{
  "n_layer": 10,
  "d_model": 256,
  "n_experts": 12,
  "experts_per_token": 2,
  "d_expert": 240,
  "d_shared_expert": 0,
  "activation": "swiglu",
  "moe_layers": [0, 1, 2, 3, 4, 5, 6, 7, 8, 9],
  "router_score": "softmax",
  "normalize_top_k": true,
  "routed_scale": 1.0,
  "balance_loss": 0.00897,
  "balance_bias": false,
  "router_cosine_scale": 20.0,
  "init_std_router": 0.0164,
  "lr_router": 0.00116,
  "n_head": 8,
  "n_kv_head": 1,
  "head_dim": 32,
  "vocab_size": 6408,
  "norm": "rmsnorm",
  "norm_place": "pre",
  "norm_eps": 1e-06,
  "positions": "rope",
  "rope_base": 10000.0,
  "rope_fraction": 1.0,
  "qk_norm": true,
  "attn_scale": 0.177,
  "tie_embeddings": false,
  "parallel_block": false,
  "init": "uniform",
  "init_std_qkv": 0.0252,
  "init_std_o": 0.0,
  "init_std_up": 0.0252,
  "init_std_down": 0.0,
  "optimizer": "muon",
  "lr": 0.00272,
  "lr_mult_o": 2.0,
  "beta1": 0.93,
  "lr_head": 0.0121,
  "warmup_steps": 50,
  "schedule": "wsd",
  "decay_fraction": 0.851,
  "decay_shape": "linear",
  "final_lr_fraction": 0.1,
  "batch_tokens": 131072,
  "seq_len": 1024,
  "doc_mask": true,
  "z_loss": 0.0001,
  "train_tokens": 1573000000,
  "steps": 12002,
  "dataset": "wikipedia_en"
}
Below are experts of layer 5 (counted from 0) of a mixture-of-experts language model. Rows are named router (the router's row for the expert), gate (a neuron's input weights, with its number), up (a neuron's input weights, with its number) and show model dimensions 0-255. Each number is 50 + 12 x the weight over its row's rms, rounded and kept within 0 to 99.
Before each expert's rows: "gets" lists some tokens that make up at least twice as much of what it gets as of all text. This comes from a sample of Wikipedia text that the model never trained on. Tokens count by the router's weight.

# expert 10
gets: " the", " The", "'s", "al", " his", "The"
router:40 53 64 26 67 47 31 56 38 51 28 74 56 61 46 54 62 45 35 34 51 59 45 59 47 36 77 44 69 68 42 46 43 28 56 40 56 36 58 62 53 63 73 23 51 51 74 57 34 41 51 70 63 43 37 52 79 44 74 55 42 40 37 57 61 55 46 30 45 52 68 33 47 38 49 47 71 47 43 50 73 60 40 42 37 55 62 47 62 32 38 37 53 44 49 54 53 31 50 51 50 32 29 45 45 56 49 51 50 46 48 37 37 37 62 48 51 39 49 45 59 72 43 52 37 55 39 55 45 57 52 61 66 58 62 69 45 42 44 54 55 58 65 57 24 59 54 53 57 27 47 62 68 36 57 48 51 36 64 50 43 54 44 74 52 61 48 52 52 58 55 53 66 23 47 55 51 44 73 50 54 34 39 59 44 48 25 43 71 67 55 54 68 40 77 63 66 66 50 55 48 54 63 51 60 51 70 68 35 53 63 38 46 43 56 75 40 53 65 47 64 46 53 62 46 50 47 52 42 34 55 48 56 61 39 54 44 69 64 35 52 38 46 57 30 62 65 35 64 50 34 23 75 53 67 58
gate0:38 63 47 41 34 62 74 65 44 65 49 50 40 49 66 66 48 59 53 49 54 58 59 34 28 49 41 49 69 46 58 58 50 43 50 44 51 57 41 46 46 36 60 53 48 66 55 38 40 40 47 36 53 46 33 56 61 72 30 44 56 59 34 46 54 86 43 56 69 69 48 32 53 62 30 64 50 36 58 60 58 42 60 68 51 29 51 45 56 46 44 46 36 27 19 41 45 67 44 49 33 44 61 31 57 53 45 47 43 52 77 34 47 45 43 32 43 44 56 62 43 51 56 40 26 34 41 42 32 35 46 53 53 59 47 45 50 52 69 51 37 38 54 21 44 43 59 47 39 43 53 44 58 62 35 24 31 57 29 52 60 68 64 52 50 51 56 65 55 49 41 56 53 50 41 56 66 52 34 42 36 62 53 49 62 55 60 40 57 48 56 56 72 44 37 51 53 58 51 40 52 34 19 46 34 73 66 31 63 69 57 68 52 20 33 40 74 29 59 33 73 49 51 54 47 65 58 46 60 44 54 44 57 36 54 41 51 51 48 38 58 50 59 40 46 55 73 59 24 42 33 52 22 70 42 39
up0:46 52 48 26 48 49 62 36 48 69 42 31 49 57 61 63 50 36 61 38 37 65 63 73 49 51 26 56 47 62 41 42 47 44 57 64 54 42 61 34 47 50 69 48 66 32 40 32 58 28 66 36 50 49 58 54 41 30 62 40 65 51 67 17 61 44 51 58 55 50 61 44 39 61 67 44 60 48 59 64 36 49 39 42 38 60 55 63 65 48 62 59 46 43 54 34 54 75 48 33 52 56 59 47 60 44 41 40 57 77 46 37 65 57 64 40 45 23 54 73 58 55 44 44 37 43 54 65 25 48 42 64 45 47 72 39 62 40 80 46 41 59 43 44 66 76 47 57 43 42 43 52 46 58 44 63 51 63 57 40 51 61 34 44 54 44 38 56 36 48 45 56 51 45 58 42 47 40 48 61 51 46 47 25 40 37 57 44 52 70 45 58 66 52 39 57 35 50 67 52 33 37 47 70 54 53 59 69 47 59 46 58 35 63 63 53 45 68 12 33 62 82 37 15 52 72 53 35 51 50 61 37 48 66 57 56 78 50 45 32 48 54 46 44 62 53 42 40 62 70 48 54 70 40 52 56

# expert 3
gets: " of", " the", " and", " in", "-", " for"
router:54 48 55 61 31 79 61 53 58 74 57 61 58 64 52 41 51 45 52 51 64 38 50 56 64 42 59 50 58 60 58 50 53 30 78 43 44 63 36 59 61 61 66 32 60 68 57 25 33 47 79 49 73 25 52 52 40 75 29 51 42 42 68 52 44 39 54 51 61 66 59 30 66 74 76 55 32 46 33 58 58 70 55 56 28 53 51 53 60 52 48 46 62 66 52 68 48 41 58 44 34 43 58 51 49 41 52 51 49 50 42 64 36 75 71 46 62 58 62 52 54 19 44 48 49 48 49 36 43 46 53 50 48 65 55 55 46 50 53 61 60 41 61 27 52 63 40 41 58 39 44 49 42 54 35 54 39 45 43 38 55 61 49 50 78 57 64 43 55 70 56 74 47 53 48 45 46 48 53 31 39 33 58 44 68 51 64 51 46 27 55 50 50 29 61 69 42 47 59 56 44 40 56 55 34 57 49 46 60 23 54 68 55 63 37 28 35 38 51 61 66 61 40 73 37 65 42 58 36 63 51 63 39 40 45 67 39 48 37 38 55 18 59 58 46 56 61 39 45 49 35 44 41 33 56 73
gate6:32 55 46 52 35 45 47 56 42 55 57 51 63 35 51 54 51 49 58 86 52 66 40 49 40 35 51 49 58 61 58 36 80 46 35 91 45 46 61 47 47 47 35 48 51 47 68 38 54 56 48 49 45 62 54 67 38 19 19 50 45 56 42 40 28 48 55 60 56 30 59 47 74 46 50 51 39 84 56 52 55 55 42 50 45 67 52 50 75 42 59 62 68 59 46 56 47 66 43 57 49 52 47 63 53 51 58 44 47 50 66 45 55 53 62 45 55 39 61 34 37 90 42 52 83 38 53 35 59 60 53 39 37 72 73 66 54 47 35 57 17 57 71 64 49 42 50 44 33 47 57 48 61 63 71 42 57 41 44 37 46 43 41 58 49 50 50 53 74 53 47 46 54 48 51 44 51 42 60 65 36 61 62 43 43 58 46 68 48 67 49 53 43 49 75 67 70 60 43 64 54 40 55 38 54 58 39 29 61 59 48 56 54 48 39 65 35 35 67 50 58 54 38 45 27 39 68 47 41 41 42 37 51 22 60 54 54 30 41 43 54 41 47 33 60 29 51 48 31 55 58 54 56 36 58 55
up6:41 37 35 56 49 63 51 62 51 53 45 49 70 28 66 41 61 68 29 60 33 66 45 25 58 37 61 42 30 38 70 45 53 53 55 54 30 46 38 61 73 40 53 26 55 59 64 54 51 38 31 45 34 47 38 41 52 20 23 57 51 49 34 43 36 48 36 56 53 34 71 54 52 56 58 38 34 71 55 56 64 73 44 44 56 56 62 42 70 58 66 84 56 58 29 56 44 72 46 45 55 44 31 70 53 66 49 48 73 49 49 58 67 55 52 45 41 38 55 39 51 48 49 27 48 49 58 43 65 68 29 36 42 51 75 42 35 50 57 67 23 48 61 61 55 53 55 51 46 49 68 64 67 71 33 65 61 33 72 50 57 38 40 58 55 45 36 46 44 66 46 53 47 37 53 60 49 52 40 57 45 56 48 41 51 52 36 72 52 48 51 48 40 41 65 55 45 38 53 74 45 43 57 63 51 68 49 39 62 58 59 59 44 35 50 32 43 43 50 39 25 50 36 64 56 48 35 53 46 46 28 37 52 37 46 54 38 24 67 51 66 62 65 45 41 42 33 46 43 48 53 36 44 49 51 33

# expert 11
gets: " to", " ", " 0", " 1", " he", " ("
router:64 80 57 59 53 41 41 57 52 61 46 40 51 46 40 34 64 64 47 32 50 33 39 50 47 60 34 29 43 40 49 43 43 52 55 32 51 36 59 54 54 76 65 63 49 44 61 41 64 33 65 58 47 34 62 92 47 42 37 69 55 48 72 68 60 59 64 48 54 47 65 38 56 63 61 38 37 61 35 43 54 54 75 42 39 66 49 56 62 42 55 47 75 36 54 37 48 66 64 82 54 46 29 49 58 57 61 48 75 59 46 41 40 54 55 59 61 52 47 47 59 53 45 45 42 41 31 72 51 43 51 39 44 77 71 39 31 68 77 36 68 39 32 54 39 46 49 55 46 51 63 46 46 34 43 58 52 45 63 27 65 56 58 78 61 47 39 66 41 51 53 41 40 28 53 50 42 55 42 51 35 47 79 36 69 73 65 60 60 58 55 60 44 39 39 38 52 54 22 42 33 48 69 51 53 66 58 57 34 48 65 52 52 51 53 44 49 67 62 45 61 50 64 63 55 67 45 49 38 40 53 63 54 51 54 73 44 63 58 45 43 59 39 44 64 44 49 37 73 46 47 39 50 42 50 42
gate6:47 63 30 58 69 41 37 55 44 48 53 62 51 35 42 25 74 58 57 43 42 55 52 37 59 68 54 57 43 49 65 54 48 60 41 43 45 33 44 60 40 69 59 45 33 22 51 44 44 67 41 42 45 47 48 60 72 43 43 54 75 49 41 53 41 49 65 51 48 54 48 50 52 70 47 50 58 71 19 63 45 50 43 41 43 74 49 21 51 59 54 42 45 71 58 47 62 31 43 28 51 37 77 48 32 33 45 69 52 73 57 58 40 71 27 52 61 39 63 60 71 78 62 59 65 57 41 53 58 34 61 41 50 59 68 41 39 50 42 39 61 54 50 60 39 51 28 77 35 39 58 48 46 61 63 53 65 49 56 67 51 57 41 39 47 66 73 73 55 43 57 77 57 39 38 58 67 42 34 49 39 35 63 37 67 39 28 54 55 45 48 45 64 64 32 48 48 55 41 46 33 37 62 32 43 62 55 44 64 42 59 61 51 68 64 59 59 54 33 52 40 30 60 47 44 63 58 51 56 44 48 55 66 65 50 59 57 41 57 50 42 42 58 65 58 52 43 39 47 69 54 29 58 26 38 43
up6:62 46 58 58 41 49 63 72 35 64 70 74 40 62 55 34 30 63 53 42 52 57 62 52 70 49 61 40 28 46 36 47 40 42 53 36 40 36 72 33 56 31 28 50 70 10 49 41 48 44 47 40 54 61 49 36 51 53 57 54 64 38 51 61 54 70 42 42 47 64 67 46 44 60 44 79 56 41 29 34 53 63 48 31 30 47 59 47 45 48 55 68 57 67 34 74 62 59 74 54 58 40 58 55 44 56 65 49 49 48 44 28 48 40 60 60 23 51 45 47 35 70 47 50 51 70 44 51 27 56 34 59 29 49 56 42 41 42 55 34 60 39 46 71 39 67 49 46 59 35 42 46 58 33 38 53 46 60 65 53 50 60 43 31 65 38 46 39 38 48 54 52 50 57 34 59 52 48 53 51 58 44 43 50 49 37 49 47 59 64 38 46 43 49 48 46 21 45 53 56 57 54 44 63 78 45 67 83 55 57 52 51 32 51 61 67 45 36 58 45 54 81 56 48 59 57 57 49 53 41 39 63 42 63 47 77 38 43 65 65 49 36 31 68 38 52 69 45 53 62 65 34 53 64 42 70

# expert 9
gets: "ed", "ing", " that", "ated", " out", ","
router:54 51 63 54 47 65 53 64 70 72 44 73 47 60 41 48 36 50 60 39 61 32 55 62 72 51 66 56 68 97 24 49 55 27 58 63 59 28 42 53 66 52 67 27 44 67 35 28 22 47 40 58 40 39 46 65 28 55 56 46 58 42 47 64 26 55 71 63 71 41 78 26 67 45 62 54 55 57 48 66 75 71 24 55 58 44 47 41 38 40 50 56 40 45 56 60 47 66 51 64 40 29 65 52 69 62 41 62 41 54 66 67 34 45 52 53 32 37 54 44 58 46 44 46 67 55 45 44 41 42 43 43 69 49 67 57 40 55 66 57 52 55 44 58 52 47 47 40 54 38 46 51 45 48 30 54 45 32 48 29 31 44 42 56 48 71 59 29 59 47 43 38 41 49 37 65 43 42 66 38 51 47 40 47 58 34 49 44 59 37 52 55 48 40 70 74 49 55 45 57 51 49 54 53 47 47 72 49 50 31 45 58 53 63 30 36 41 62 49 54 53 45 52 67 56 48 31 30 45 62 49 55 40 45 64 43 53 49 46 52 48 60 52 58 44 57 61 46 39 51 26 37 61 39 69 44
gate0:47 43 63 63 65 57 45 45 54 45 57 47 55 43 42 74 55 50 46 72 45 72 56 65 35 43 18 40 51 44 54 57 51 44 53 36 69 47 36 55 53 34 60 56 71 69 69 49 49 54 34 42 54 28 49 65 54 45 62 60 72 32 49 71 60 77 40 49 42 43 45 40 36 40 62 29 56 57 49 49 58 41 82 41 41 48 41 64 54 51 50 54 54 51 46 44 48 67 51 43 43 61 45 56 49 65 48 42 60 56 77 22 57 29 40 54 59 46 46 19 58 71 58 42 62 25 40 59 67 52 38 47 47 48 31 41 35 37 46 49 42 65 58 42 44 71 73 44 64 45 65 54 34 37 39 54 64 68 60 42 56 62 33 66 56 32 50 38 60 45 55 60 54 71 35 39 46 59 57 54 55 38 35 49 54 66 44 26 25 57 26 55 58 66 54 66 66 46 47 50 64 49 69 43 53 58 48 40 38 34 58 41 45 54 77 74 54 47 46 52 57 51 64 58 46 56 39 36 53 53 55 45 70 42 62 69 34 51 60 52 61 28 34 51 71 46 56 41 36 74 67 42 51 44 48 54
up0:52 49 59 62 55 56 47 37 54 35 49 66 58 73 62 24 58 52 74 58 55 45 39 60 41 18 36 45 60 51 40 41 54 35 78 64 39 49 56 44 33 43 45 53 48 28 63 63 50 42 43 55 48 33 33 51 31 51 76 45 46 50 63 50 22 52 38 46 41 50 58 50 49 35 50 50 27 48 37 46 39 76 48 55 69 29 52 38 63 34 47 69 61 63 34 66 34 44 69 55 54 57 59 64 81 39 27 76 49 71 43 49 54 55 68 40 64 65 43 54 57 52 31 48 39 37 53 46 41 47 47 14 47 76 47 63 60 46 32 55 62 51 37 42 33 38 39 54 52 53 72 41 49 55 51 52 52 44 33 70 33 45 67 52 34 58 56 47 45 56 54 57 50 58 73 48 70 47 57 51 55 51 35 58 49 57 42 54 46 32 55 42 55 41 39 51 63 72 77 58 50 53 61 55 64 62 71 60 72 37 46 48 41 59 42 39 41 59 44 47 51 53 49 67 48 47 44 51 52 52 38 31 59 46 52 68 44 58 66 69 59 50 63 31 55 49 44 53 54 23 23 49 38 59 41 51